Below are experts of layer 2 (counted from 0) of a mixture-of-experts language model. Rows are named router (the router's row for the expert) and show model dimensions 0-63. Each number is 128 + 32 x the weight over its row's rms, rounded and kept within 0 to 255. Numbers have three digits each.
After each expert's rows: a language model's description of what the expert responds to. This comes from a sample of Wikipedia text that the model never trained on.

# expert 0
router:206128169095173082161112113089160154102204161119139087136162107211146064086076090208134114105155135159173139106123083103154164131172135123149160154118115142101150149140153109177154194162099141
Description: Table cells and stats. Entries in sports, election and tracklist tables, such as numbers, pipes, quotes and headers like MF, Votes, Goals, Turnout.

# expert 5
router:147152121039135120145074093091164187098124182145116070153167133168178172089119099169119114153157182137108125147144104092147149129162216174109142156121108156117160107188132186190138184137069149
Description: Noun endings and of. Suffix pieces that close nouns (ity, ber, ification, aint, ame), plus of, those, these, and semicolons in lists of race results.

# expert 6
router:189174146092151123163093106124189139154131175125137074153107153204168109090103153145112096130133177125182123178151094049115146058188153124150171172118153150089138140160114108146094167136079151
Description: Word and name endings. Final pieces closing surnames, places and compounds before a pipe, comma or newline, such as -burg, -sson, -ski, Smith, -ull.

# expert 10
router:169158145111113074165119129108160129183210152150140121147184086176114177153106122131145177167186161179127099096109136166148192090137160142107165148122169173123194165101145146146134146163092097
Description: Section-heading word pieces. Word pieces inside == section headings == and rare words, such as Comp-et-itions, R-ele-ase; also table separator rows and coordinate prime marks.

# expert 15
router:143121156092168094171075102091164174156141154085157113147124129214146141124082132139158142166162137117169151154158086069130156150152172182066121135129147176122159130140157094156130169141075120
Description: Commas and conjunctions. Commas, especially after dates, years and place names, and clause-joining words such as and, but, or, which, although, though.

# expert 4
router:184149130053129120178149110105146140118123178142184086128132116158164113129101136140152151135113192155126149173130065152192120075097116114119141136106131147090208117130145154138124159147076120
Description: Taxonomy infobox fields. Values, dashes and colons in scientific classification lists, such as Kingdom: Animalia, Clade: Eudicots, Genus, -idae, plus country codes.

# expert 9
router:184110139094148124141135105099157175139134171125181070142143164172167172132128100150124139151092198185197112112129066109140137101146137161102129116119152145097132145125105091166093161113069162
Description: Articles and determiners. Articles and determiners like a, an, the, this, any, several, often after is, as, of, or at the start of a sentence or heading.

# expert 8
router:137186140082144081135102122110124139185159119116118073101104112144160126139076120155076116090160121150157089107158057146089185097114119143092154125140120119132141148101121062184074156135085097
Description: Prepositions and contractions. Function words before a noun phrase or verb, such as by, to, with, after, without, not, plus contractions in quotes like don't, There's.

# expert 12
router:132158166131130122231102080094112141154193141165134088156135120151130153130108083186147144169113111156130090123148124100166131156175188151051159164107100162145168170136117164158139154124102126
Description: Early word pieces. Second pieces of words after an initial letter, such as f-ri-eze, v-in-yl, b-ra-kes, plus prefixes un, qu, and for or in after verbs.

# expert 3
router:164135136066153145110084071132135130105144164083096133120084145140157136135087092167185153172130147155097092185127104074172158158176200160073102119134087119094138081154103149139095185082117162
Description: Mid-word and modal verbs. Word-piece continuations inside words (st-ood, w-ides-pread, accur-ately) and modal or common verbs such as will, can, should, make, well.

# expert 14
router:149135126106186082158118118114165149154140153126117167108097149202158152141101124180124178081113171101216100142098130153108163117183118178155148146163114146087180177128148130165077129183100158
Description: Infobox colons and separators. Colons after infobox field names like Born:, Location:, Chairman:, plus pipes and dashes between table cells and list items.

# expert 7
router:185127132075166090140123148125129159142156181110136097128080096173164152140080085125135149146106163123186138093155088124160124051119161148087141117117116192077105136122120117157106139190126105
Description: Word after determiner. Adjectives or nouns right after the, a, his, or a possessive, especially ordinals and kin words: first, next, entire, wife, original, top.

# expert 13
router:143151163142165091178081081075118188137102151097113120104135113158148114142068122166116163150191138144161121197133076069155141123145130120092179143127160167091173183116158131200143161166054099
Description: Proper-name words after prepositions. Capitalized words in names of places and bodies after of, in, to, like War, Music, Law, New, South, Greater, plus in and of.

# expert 2
router:140141125134182099162106148094107153139124158129140138184114110152138128146126100185116113128133113119168129143164108072126157132120109106074195092121050150080126138102125106115099156149093122
Description: Name-internal subword pieces. Middle pieces of proper names and words after a capital letter start, such as L-ess-ing, Am-anda, Lay-cock; also where.

# expert 11
router:168110138083141125152119144134122128108184176114187132097113134191145104097059128150133106125125156162164127104113105132153204118149130191139177151125154177063162106187165149191097148144094150
Description: Table and infobox cells. Units, labels and entries in tables, infoboxes and short descriptions, like km, mi, %, MPC, politician, footballer, Champion, Independent.

# expert 1
router:211166143105136099144070108093158196177161146125148102150128144157201155122093091183126140156129160133145076119172090110169150087149131152111176160123107145091182122122146099148079158157090125
Description: Sentence-start words. Openers after a period or line break, such as However, There, During, He, In, plus the word after them, like years, month, later.